Weights of a small mixture-of-experts language model, trained from scratch on English Wikipedia.
Size: 13 layers, 82.4M parameters.
Experts: 20 experts in each of 11 layers, 144 GeGLU neurons an expert, 2 picks a token, a sigmoid router.
Training: a variant of Muon for the experts, 614M tokens, 4682 steps.
Below are experts of layer 5 (counted from 0) of a mixture-of-experts language model. Rows are named router (the router's row for the expert), gate (a neuron's input weights, with its number), up (a neuron's input weights, with its number), down (a neuron's output weights, with its number) and show model dimensions 384-511. Each number is 128 + 24 x the weight over its row's rms, rounded and kept within 0 to 255. Numbers have three digits each.
After each expert's rows: "raises" lists some tokens whose logits its average output raises strongly, later layers aside. This comes from a sample of Wikipedia text that the model never trained on.

# expert 11
router:050119100144197112124122127183124094127110128133109102150103122139163091128123158146123108175140134130127124127121160120107050119099109091092145084119129149146142127131130116133116155102144122138157160131130104123111084139148114124136185125114120143140125100135140172111142157117134088136124135127138164118182120082100097119140145107089110126101118175133126098151128097122126133133117
gate0:096185148127148143101121173113109135106184128159128090151093155141121118128125142117145070125141187098108122146164127106099163164139124107135133144104124123162162088130127146118128169165118132127142133168081154153148096146176145133154148097119116130114122146142153132174157141149090143161125130156143142142143127125121124066128123125103117123138111148117104110118122125108113173113106
up0:121107135120130117101136107152163142101132086109158137139142128138134123162130097115135141114137134138131130142132091131143116153124154100114068142191148121113141137160130142088145126128066172125138119141104125127136130120150106100126155132161076164098125107128151097148126133110129118134084150086091104115159134146158165081115118112099096122131115129166133120108125144123131107112128
down0:134113138139108103150129165123126171123097145118091182142142092147153181109158156104141148107118131110141123095123171101107163136149094155125133161119112143110182143112136145123159120137142087115137155081124151113123161110130123116124134119148134116083127115132138178117173131153108141137172127190148133103065123127155119120142090108137113105150108108101119121098148099145143113139142
gate1:106122137172137116109162126152107121152172143141109124166111132146141116135145137095112126126136159108122125092169143131136121150127104136162095159124146135093114118116086131121136113137126136131128125164098105070153108158133104130114146157132091138111141104175122156158126126123122102126107141074127138101137131105162122142147183130106100134103105148119136122124152148091084101134087
up1:108111100126130119138165143133174129127153105124099130118155091080139098127122127117141117190089137113159155130159108164081140108095135137135169149140147111096148136136135097166165136121120134117184102074095140125118143116109144152136119099153159129167155088152142132122102154127129152120149145097170106154128154093101122173119140124071091123136138128076137094160164104095146137127116
down1:110146134107101136117153142113135104156160104131121151124139132113158125174183174135091163098154114134092105089148114078107181126103102117127114108138182130112113122133136138149125127091115154137100127110158143095115112121121119125115158155133118144101152130114150157119135106145090096162116077096084133084154106117145141114131124125135136106135078148170137083129151153101133129155160
raises: ",", " and", " of", " in", " with", " the"

# expert 6
router:156159138174109152088132160156153108136121081136111126139100103111111136126122086080088133156117124097076091114120116131146154133082129136128151151097150162132167150139132174147136101140151101110098180141121101153150142108135117093153125118121140148126131122151151149135150162100132095076138134193114141125095134080113127128115139108121121117119133130120131133129119134127144135136117
gate0:123157092125154134117093113168137153083111155131104129173157163115105140055160120131090107161162192143115128123136107134160136153164108116128138152148160137128131127084162160135135146133145138096110121097130115107153125128143138084153086145139147095117127114150124113157158199140160126139135127133201131105159083111155119132132136157106138109099093132173157119140118148108147155130108
up0:130098088152149122113153158123169141127123181095115142119093203140099108112163127101132148133140127133114091153136121164162077184122112095122148131106120131118122104158093105139121142110126110167109164122130128160145111124127119122119132135126162145149145092119124130099094156101127108125121117109100103166090121106130147101117105110155135132134094149125127148095129109142080137083115
down0:140115123095125127142131127124145120111109135106136135201149128107155151126122139150150132127108126092115104125110155134139123109103156089116124158179132140117108112137141118139094117136129129103149152117138104100106138125129131089159129090121139179160169176094155140138167140132111134079137118115140144136110159118102120161159144122140147106111123126113133131117140132114110118135108
gate1:147138116111103131096104108121133108125157133105134064132137128154125090141172095104110111133122171140120145084151145202177129121130123117126162133100115105115148093125136120076110110126083127121136164134130141115096103125149155071137110156084124116125107101150138112127132173143153071141102124146111138158153126145142124124136137119112149114113140127109132160120088124147127085106159
up1:133088167162134158129172121147115102140136129190114100105198101175106158090148147143126127133105120113107107109143102182122131136140160135151102104117159121092131144191139083141105098127165111116134138112113129122130132125146126098148154129146132108104125092138110095113066160098121183142115069122059135103104143133108106166106114126118146106111109157115137191134084079174134150152098
down1:063111183136081159114114141133133102153106150156122170127176173080103125149121151095151151099142153140090136109120168131097153160116137100143130126112143137142138121155152120143148125109149122128136128127136145105162128155107131142110129145105109213073131136094160158103121125120128115135127138115140108139089104078133132129099083153129127154141129144105089098086129174154094140138110
raises: ",", " and", " ", ".", " of", " ("

# expert 17
router:149137117151109124122132111129136141099146149129162115160159146163128142101151146157082102082124139087150117145128097128084100123119108125092155135127078183174110127150134178114132116132149123130161152119091135101139126124113170126140131124111120129146154119154181117101111134159122156086099134140099127136089137134147131161142105123100128144121131178111100136129124127152166118143161
gate0:163127166120142099174120092084134138133127116131083089163141130103124104123104068144129097141096115117145167120122116133104155139171134153122127110136143128110105143113149126126138127123150161127137180118112163098140118138164119137096109142141154117119124116155182117130105148155130099083122143128127117127153137080126190163132132118105114126100109166098155122094129124144099163171107
up0:124105102184124096155117162118113120147149100164139170141099141097132099067107118110185127121168096139176148157121151089170101116107129157083140098149154109129149126106137120108132097110108141143148123101118104113159116130144115152133079109164169131106161113096109120128080154148147144124111108156126134098121158123147133138142107125152130129118159121142116107109125155109120147142166
down0:165158107104112144131091132110165155112125139099140130124149129128129087107128141141098118124086114159125125146186155152123147156140148108112141117139167166117094166124129147127153130127133152158162133127132131133093136166142099164122168127133113167150156103134177116146127115178104134101140111112114146137108099155089165146182147109131188173127120150080125110131117096119100130171083
gate1:112128119126137099154183164091139124139144127132085141141113118132072146160081143075115103141155137145142106105148117134138114110138112115131158152130122159120179129153158129134152071124162123097122160147132147139102117150128102116124119102124161157136134121128135136138097152126106162117116159155111133126087131121146109155095144091124108169084117146138121144117127148147115147098136
up1:105140133113124132143159130103160126120126179129139148173107135132082142166140169095140164113141136121126094109105143145126128152091126143100146167092084136146153159141112170126150103114101086176135105135087174113107177147131112108116111087132176103109140143130125129131148114151167123123138150123113127181156153080087109134122151175082085111147145132129145153147092110128146123154113
down1:148142126171149134097132129114145114144133123133082157097136079118119136122115085141160139166126107143139126071144110115143130148132169106119141123116133160125106102165091135129126137126145172119121134167147068163150122157146126151148135120093124110144167108119114139149114116158122116117116147112125132131186123103180195134135126164173180133116120101125125127132129092145124108115125
raises: ",", " to", " and", " in", " from", " by"

# expert 5
router:120167132140146164119152141152173092107134086106165088200158106121150153113140155109118134141109115153143130138166102129104139124141130111118134108119107133132137134150128179131134130110115119133142132156102110068131160113119139111075128092138139139121122107097144110124131137157123119100183074124153171118135103081102143128139135122105087094080170145107104169120098117106161138131143
gate0:092132099165134144114114091113121101099119124108114180138137111097134119089110115120151110121079127115125111150136117120109126143155111131128142100110144131147131130099114153107161109140145195165167084141113101162111147152127152123151111121117148152158117111164168139102133129144144116117137140134098132137084121086126118110150150143119126140114102117163125145131179142138126135088104
up0:168098139162103096165126112149103134128100134110149157124130155124125102100116126193146146096066091120125103151141108136182097146086078078146133098108135154111130130154121130147109126131121117150067120098104126094133170096166098135134106085120145152122098107145095142151156145118109115159144106121126102113151133118127188108153134105090146136131110110111122144139117107166171097101113
down0:113101148145123179087112148141107120080138124078143125161110096098126120117152155111140133136138110099135119130145181130154146140131151114107119113155120142139101118087077123091112167124138146126175127137100131129113116144083147145135128087127128151132123140146179139090137117133167133102127114113123130130106130110173126125176153138144119111125108139153119102128122154132107109118094
gate1:125179121115161121135109132127116150120112146146129190126119151120175151110135097136154136138106157139132123126126142135150122136141121132111114109178124113138109181114172116150135095153150095119125188137080137143120157152148110126159136146187156118127125155131162115114104093156134103088132108130119116114092061110044168111117121079125134104134124161123150136107179136107095104112107
up1:133088096135152150144156077136137112147122104115148131125153171074142133096128116127149129092125119162146152130142090131072087123137112122112146131140133158192107111114145127185116146109109107159116112103176123142149128155121149104133126108127107117134106093144142111137107147123117111162141129125104109128134104142138087124112151174113103093130115154135113126145140145118102136081103
down1:133168157117146151149127152145170197132099116101124139158149120162133138108155049112151104151114134124127135125111151123122132115099138114111144103142148137101107146097125122135119101126168153186146119132116094131082151108155073158145151183142118135100119096134129139147117142114136140087125139188096118123118131096127178090119153123101153103143161183144149126124136132129118113178110
raises: ",", " and", ".", " in", " of", " ("

# expert 2
router:148137103153153110139091122143180130109115088149121093140167175141149130162118169137107098100137111133131100119173117134110093138135127112116142165136148129140100102086139121131143164165160127114128130098146116111131164122114136117040149132159144116138117093085154105097139159166123086112130100114159153134105148127130129110122124120112123121118145124082120134117118135103128091177131
gate0:084082077124101106136097113104126116086142154105051124132105142122087159169129184122131111106130113126092136141115131135131170162144135128107122126156139118101135106163084181129138127174137106143107099135113152120071108111117112123141078144143157138127129126130096118113130160079100112132141110131160126161129092163149139091124143128107116118108159110127131119180098128101140067124155
up0:123141123074090140167142139158127121099125113134156101120179111158138131149118110138148126142142086114122144090127088092113104117120133157132153115121136129146134149107113130145144119140105118103131140122118127144106123135156136115152158123145147156123129119115117124109113121128118131133117141130161110133144148121117154094145145127120134131128077098120120140129132148136131158151156
down0:140162107097146130164127154130165130100133162218114103107109151129128094151099119115126130136154115156097157115161065102170119083151185119105159112120139162110092173102133109135163109125124106131128138133138132154163098124113150139186119062124109150128126133180124139100095135105122137107123159201133129138124082157123127135151107142139137143110055160167105131116104151136113092134151
gate1:141165127135163152126130080092132162147140099090139101099156106133102155103105165118174106125145079139176146130127114135112112115077129092144126105079125140142113122122120147115151130135105135127106129141145113109160142143153123125118127117077146136136126126141110113114169114106113119134132135138172114156136151069141094148085110107142115134103126125160167153135122133107164057160153
up1:122118126105111136111140094119101090139151115124087125131167115102170130116092108138118114163108075157126089147120094147138102117123149097130127122141089124142143131113139212120106143140115165114091111131119131208125127094150132156139148127079160190107128153114148175145129139125166129134099138081133135124154191127125112119132117130121173113147098097140135125120151133157123132102169
down1:139139130118120077152124168161134134160108149130102128105106122132061107092113113139119105148131155078153172108099148143129131126119130101140109123120138154137170156134147131133082130166129124123137095133067128153088136127151157115131175117141149144134124129121086171115109138165135135159110124151137140130161123132125139153160134152108116121125144161101126142151157093101149133109115
raises: " and", ",", " ("

# expert 7
router:171112143135131124079073116135134084120125126173140113120104115151156114154170125118124123093122094158118123142135132115105125144147141128113162063104144131129108153096138154122086139069159144114169124145162133117146133097148124111099138107150083143149183123142150068117128161116098150130092138094117150091120138142102098136104130154108157106148126159149115150150127099133142137129151
gate0:169086149125162126120088113126073127123087114145156105186150082130123154166140113135155090089127066105136095141148103187127176122132105135172161175149125082143094097119109131182152120142139097144132095139123146111141110134132124106160074118119158136113133100129138132151082097135132094144137120161152114155089154122158147130119149125103124135126089125105118143130144098129138140146159
up0:124138094100144116094130142148119113148150156116153166137117120111131146096131177114139116142111099112123126124118169125151097117119124157116107150111125108138119106149142116101093128122125107123146073144138141138182123137143097118119143096117152096110137140132113163147128074145127100111098148190143181108079187142119080136120092110130136137099100150185111153175134136142126076138139
down0:149109106112172142163105102147110116141169109122157138151123091116132070108088114140095122142119113151130070154125107124102130150157148168132121110155144124145157136148129130162151123131174108102140152163123123114128091113136104115092110142139147136038173158161144139091081096101137081172147125116138115128152089153118094106098143144122137161104131115148158107126120122123126195107112
gate1:172118122135111115152161125162142166117125109130111113106122130166156150152134144132123129158121181188133152177115125125121183110125091126171148113107113141116166110152151110104145121141108106149132144121139142137129093132133129079127126132097127112131124117136115147130123145136152119153139102142183075090166174120096123171154118067128130156120095149192148143164160113096171129116182
up1:148169126129097117102127119080116133154096120110077112151130105131092120114118134149137158116132121163124116132124150112103134136124127132140124106082097118130061121151167109098202121136109143165143167149170154146140088099107108104140117109105130167137160110140151161135142125128120081127116133097138134133109099141134126071117140169130118129103103108131132128120043133154121143129103
down1:115104125090154145116129155144168131158099135135147116109116162127147142088141133084133123095139147099109125132118133125160108146130097180143134101152180121068126126143131144129146129133141113114103129152128105063083135130099126115096081093164162139129140149141142126101117100112152145143111096111144116126143161110117134126145094132146140133132099119115096165137131167117134114072125
raises: ",", " and", " (", " in", " or", " to"

# expert 14
router:124106137125147131099114160136129131089149111112109116137170122118139131060150117102132175091091116102137138118165116147087078155132103128146143106114165128142164083137137150172109147123117104171161156098186135120123161106117122147099162090130091105153134110091120142174132130115124138105119112126094089141094148095123135087103153126133154098124140151112146188142090099142110109112144
gate0:172115136105177149115132139146100141112153120124098093110094184105122179131135101135156146126105114127119158147158145119118123107120092141130140131116150104114121133077114127137114143126105145089125140094177124153076169120147142124159123110105135115155130149116128106162101108111065089175187136127075121141131150165149109144112120087126110107143148096124167149098103117167075136165104
up0:140132121109129106130146139131151150148113201164127163157120104133139161171115131119154113101150144113093116135111119109135135137162137140150165145141106134145146095127107113131144102126131105106092052149135137127166142113108148116092141120138152163175145115126164131140145161122135125134144103119180143123138087140151140089144159176098125131131116116140102149146119141155145145145106
down0:144102100103150181137110128127100123140134119124098087098138158139110142134130138157151158123116075079153150136131099138127147073119125137102124131130142116081108130090094143131097123116127178132145139149145132132132162146152163075134122139118110124149115155107101084151097109093130108135178141119065125151120112158138131146104125071083115104113149117112108111112081126151066161118076
gate1:095106137167144136134158157116141130154131081120118103126102118143090133111125153134143105110137095106099130141118121161112096111128088137134098134126143116114109100141127151162171146171115157106129112117155132118143133118095161154093114117169153154127148087121149106100130094110151139118111140124136101090113078132115153139153145147160127102163100132074100132125119137173141059154149
up1:124119153093122146160167097113150153137150091116133082091157126115144101173125130100138127167119134145121103105097093133121163139142138140161152136162152113143108111155117154100104115144096166111170121106152131101119129097132124096111164136095143130144109096125126149159058141106132168126131138147132134129104112153109113080095159104126142109133205136149124117111138097109114132118099
down1:169121098128173120115139138128105139122122169112105169204108115084128118156145108169145094131165111139100123119131146154118086117161158117126135131112119093116167149111113145163112137112167075100100120096102139084119111087115089120155105152150119113145133133179160107167126141122131125148133141136132104148136171143125146124153094103093144127161126138103142101188131105150122138149120
raises: ",", " in", " and", " the", ".", " to"

# expert 8
router:178120101140153125121107110133113080114101126151099140150176141098145140099133140100120098139113079153160141102112126137106140140146111142123169111078108111134136147149111131158118142125101094102152128145118137137142094076132144138116089084115086116144149106120102098171113198091138129117087136124122131148112121133102098137074135098104136114154136106125168141123067127160130071138113
gate0:132129147121112139145130071132145111142111167123131133145104128165143165120140143102095094097107111166114062125147121108109121105147115138133131106123107135118089143106123092130120165137058113108129158153109125158156131123134094157129109136130094149134094189157138106138144112184110155107134110114127143108091149096136096157149115142124123111160090097132135116163105152127187122124104
up0:102134117148111138109151109093133145092147128142169137114142142102068136151160128144118148132158114141112146161126141142138125169120111136160125092123168087119171148169126119124118113118110122174135108135137101119117122135092130146148152117114143146112111132122120108136098152125092125111138117106142130112109103108118141100131132172150080124130149107124114163153133104157176105134110
down0:122152080074114145143125130113180131139130138137104142143114116103169129131140170138076154145140133143101127126137158146124155157221133133059168111143128141122130123148150099117139115172106101110117143102146176136111130128148134120140133098147142128161152115126119121091158119102063090099173152167152126108162087117124103137127127133132143092151099143084125104091134138132133124146138
gate1:141103118142132108153103069109123108133113156107122111132114080109147129105074156084147190160161105148123148159099122103151144134097143148091100111164134141157151158146089134151082134101115148139139176148137130149121143149129149135143103077070120135139182117107121143141114105103140098138172126142132145110104143217110120119147162090133147134169140148127081151121095096155128089154115
up1:124162135113110107125136113135155090106156123132097093132083104144111102149179153121089136068110137151160110136147097120137153127111139124128123138178128093136118074138105198160110137147141140088115137174125132142141144111160140136091116111161103112152126083087144153118117113114151108183114096101125152052148107187132133131116112167094120135124116147104142147113172110137107160120147
down1:128132133155130138163145115111115124150065104109125112146137169118146137138117104176139145164098140100121188101146087147128111126116087148147135129145151164089128130117163143121143137122123119173097131119141100085079142139129122089128120137124126144170132136140058103159156156102146180135142122117138154107110143139144136209116126127137149128118184144150148141149156146147117148157105
raises: " in", " and", " to", ",", " with", " of"

# expert 18
router:111137142135117114111073106202162102092104102125163089136132105160154133129138172117157139130133130121123149153163140093111120141095125149119120152060128114173124085092127168114140145081102131121141118122143100135142124111132183104110118107120153161135153146074086105134168136141140122142145103143162142118121159129115128145121164122131099093141162103098075163148084120112133104146150
gate0:146126096139097135127150116124053102140144151127129104138090126147118095127107141125100159091136126113137117116177128115126154128102163153168121087113104130141078115096129135132105110120121083186133121127130150089134149139128138115143164099108130155122147116154149136088134098130126128166152127113156153094099137136130106113109174096120130135104147103159153111115094131120112116140141
up0:132120153159109140120098114166096118140135136127105128115162176124151108152123097186166163147132157079087121126170177156103128150136104087155144089123151138117114161136076146130167127140116102124156164091124114129146102123083124106117131111131127125137109112150138104125121128157110142108166097110185150123084149118076157113159108136135151098148125138132090163105119119127147119151121
down0:153100129112144122102140102121117164132183140104121134139143121111132123100093140128148154123157134153153144100144137123122119108138159150109129121150107100095146170116155132124108161123124135146153128119164128077114166119099156146110100100168126137146137165122175095131140138145145120162111109124145144136132106165107113189152076101131157104124122143094113157095103148158064123119149
gate1:129147092150145133095124097105110134179162106153137126158150108123131145130184140171110099123104096131123092113153098128096124132114083144093154145165105112124156126155132111119155134084102119092117126124119157141117121103107166124141131131113141124079157109132132142106139147141117102116176124086130104084146154132149083094108148177164161129129110121129139136133129132181131103140133
up1:121139120125114190128108129169139146150112136165100175132120120134142194150098152111150136102151095158138138128159117087131131150149099163099164106136122139137166152136142137127153132121069102099134110110136160147142145158125109143133102153140066098137120087099113149138163121166129131188130138123129154103150141110097109106162121150165163112094079119135114132150127150174105131140085
down1:147103124145159106119151146126127092110129120141106130115143137107112090107148124121133151165138118146103160134123150137163123169152163109173122127101139108107111121128125122128154103152100105158116115094088111119116114133128169092121131086117177141117143125113111126148162168065101094121140148183078151101105144113123137146119139145099102117161157130088164125126145110108120110101117
raises: ",", " and", " in", " ", ".", " ("

# expert 3
router:139121116153124145149103137093119121093130089167176120201152137149128126100147165143115133150087140152116137095155141076112140162124089143122152115129098098127103122076147162100109149114131172171148145105135126096147122114113123129117147119152108160121132133152123133125131171128057109129140153109150162113143156120121121132135116133157141104114149127079140137138095128157142097133125
gate0:117093158098129127128118111117118105130123132139148109079122131095119114137089187089125109166150150131130194183153055098135112151154161100104126169151124122074122174111115142123164102163097124133096141109123143107144086117135097098108146095144128106125096154199138154115109137159152127103095127122186111117159055144114148123102135127155128133097116111161137125148088095124136107118135
up0:168119115134159126133103170124116142136086175160109101130144138120171094098148164125114115165115137130127152148132151153142158128145150127117134184080139187122141165145178118123115149097132094145126160134111126139152133143133128173149102174144088124142119164138123138135093140139160154122085108155138142129161117121102137108125137117122107131100121134084120139163074119154155150184104
down0:151056096125110114100141164119136149066115100174100146121147122093169162113145128117130124112143163162134135127113127093136107141094146112122125136139128121131134162111161114113149169123126113107124142131152138161112130129157128131115123129113116136156122122120124155110098126135153107142150086107156123127119109173117084122113170131149123101129108152128134158072145127092112094121161
gate1:146108074143109115138156155110087100151103122097151128112136128140107166110099115132155136124100143093139157148102098168179146189117125095132139143147132140127103154092123147157107172110129139140108106137136118148108133129131104114131171134128127139123120119114159169093139165136134160122116160143151107112117147142137144119099112114094142115098137160133155155100148097118130109168119
up1:156117137116144148077130125093135116153101146128105080115097131174149112116132129106143096094093153124129112133135128147114116096129117126154128123144113111150114105100130132130133146116160103153116095098172177144112108123145121202119142109123130148118106149130113148157080086163131137121167145150134114141171124117160139105135139133135100119084152144108129138119139130135157116133160
down1:111143135117156140113180156107107114171132151122090151136116108137145125150154146092163120139139177121135084151129102175125143117121148105153132139140117104161136139116142125141137150144161169135117172133155109124149077089145121102149104124137103143144102121149102112152114172078160145145082106107152095159139134103140146116144179128103130144097132169139102167154145124084111125154111
raises: " and", ",", "'s"

# expert 15
router:133109129110142117141116162137143111109119117173115133141147142152115185134124102151129110131144126108147118130163136130100129157118082086142157113098160103188141140125133106081155122111158119151134147137105156093097133085146120075105106091121144128174167174119121154143188119144130120136138136140145158176119162129115128139129118106108129084130126131140117145146099109151112139142142
gate0:138135097114122147119090156073130138162102115143092114121071138132163111100180144128192131106148146147098156140114145146140190167112157150132122087130145112150133129108115165110158151118171129101104155121148106172099110129158130147074110130128126108124100115148131074100140167090118122116118155149117146100131145110095166164131150145156139112110110128084130148182083176148122147130109
up0:126115092077112095144070151140137109118135139101162120131140151175135113114217141107107127100134100144121122117127108135106103127119146099105119185150127137059112110104146132139133156119136124151128116124137128142074120128103172137115100151153132149135137129115102166172149140132085121141107086110156119173117141134159113123093127167115147176090108159148117120115109155125116082153154
down0:099116129134103152097118078102073156085117116157125173121141150117118171108101128081164132142164145121145148141188120111154129166112151142147104151087103144184152133150102087112160133070142130148098092144169100138147082118171123155128103128139141107098124107143129144136086087129139121137130195103094147124133081122095117136121115114128090131123119132120119098086122076159145128130126
gate1:118117168164104109135162170107143169116114153112110139133105146089138133102118113136091076112095133102152111127159097136093125136137100124140143103130140150129097131190116101147125135110148133108153157145100151116134154116165126111195134128150134118111116103113116109101122091137115127118130129135121118151092104132117116171120150139145121137093144122142129121120105105127121139097119
up1:131088120133082162144112161138123137167137107128121122100156137102100131107140167105126129111145121151103135137126142123116130125111161147120126121103156161117089117094118149152115118127096150118164220137096088093157132170154132142159103124148102114119142112165114159100133136146106156117130102143147127128145091149160153127125060112122088114119125095099107134137106123113118071142141
down1:163138147146156088137121138150100138088141142127118101135106135137155159158097112101148144136146139100119156119146114145145149109143141102143098128147130147133143105176127115070129118113151111137120099076114114145118126114116103176127153138093160137129113119124106114184150137147141130162090166104119114090144117085154098096114155156130142115123128139135134146140113104168108128100105
raises: "'s", " directed", " made"

# expert 1
router:150101137171145167128164150122144101129170092120126130159160151095137133097114128104067145116113108168143136114151104145079100113119075115100114135128097164130139152138095117069128151133096132119144188098158121085156122138169147160116163138088139140159145165142154150109145163105111137123121133129116168143106123138108159127088102094147118125146110141073100094121119133141142103152126
gate0:115108152144142134139132089135155136150163130117144094126106117126133128187114183146098148144134097119109105119102154148154143185148126099113051130135136094172133117112120131113124127129155121073123143147146138116115149119139132096113129125165121121069163138113139129121094127155140122138149084120086109126125116143134113104176126145096106157107155076124126121140124102143128109126071
up0:109104153197144127088120113136105155155096116097162131123123125115157128140047148133108109138131109142128120155152092104141177094145183131119143105145076129159130138130104133159114142146123116116074106164113113140100150135121089127120118149142116143166159105166141120112137171154127171120121146138168133104106206077103208129122111138138139138134129076155104097116178103163157136099134
down0:126197117125089103107143143135135157130139131138143121165145157132107163168144132085125090131135132160113113097157118147108130138119122146093094115137131139123137141120145139129088165158112142135162155115142123155118151114182136149093062113151118123100156130121094104150103140169165117117103139135121122117121127137133127101150095118131133144116151170122119152138138137167116124125143
gate1:134116126142133119135081128102140137087119126133105114113108187086099107149092147130092172132153137150120142140120095147147111167101100172157128144101114128098154096166097137095120123172093105102116095152118124134164112126165111106110127129115172134165147127103145139113128129078117127155129140143077175145148093115122120149112095062149109142126111138097088159123129141122103096134092
up1:096149109142085130077125112147099108185118126095111107153141104140142133154156118155150115157114102110105151111129112146134126158159131164141106141127075131106117134120092124123152122133113075137130121182134085136117123149147094132110136137123149106164116115119125156102144130185122182089158129128124134113148135139147096125144108108136101166168116151139113149110141140064146060134099
down1:097109153151132112105148124174156122114152149107163065131117145151134132118147135089132129117106182102133100138111172137111133160146088111172131129155146095153084143115130100134151135120164120060119128123109144126062114139135143160145122140164136175096081163133118139162109132179095132127129151098089099144197135122132098129150135107168123092073129108122157095147137175099155128092138
raises: ",", " and", "'s", " (", " as", " to"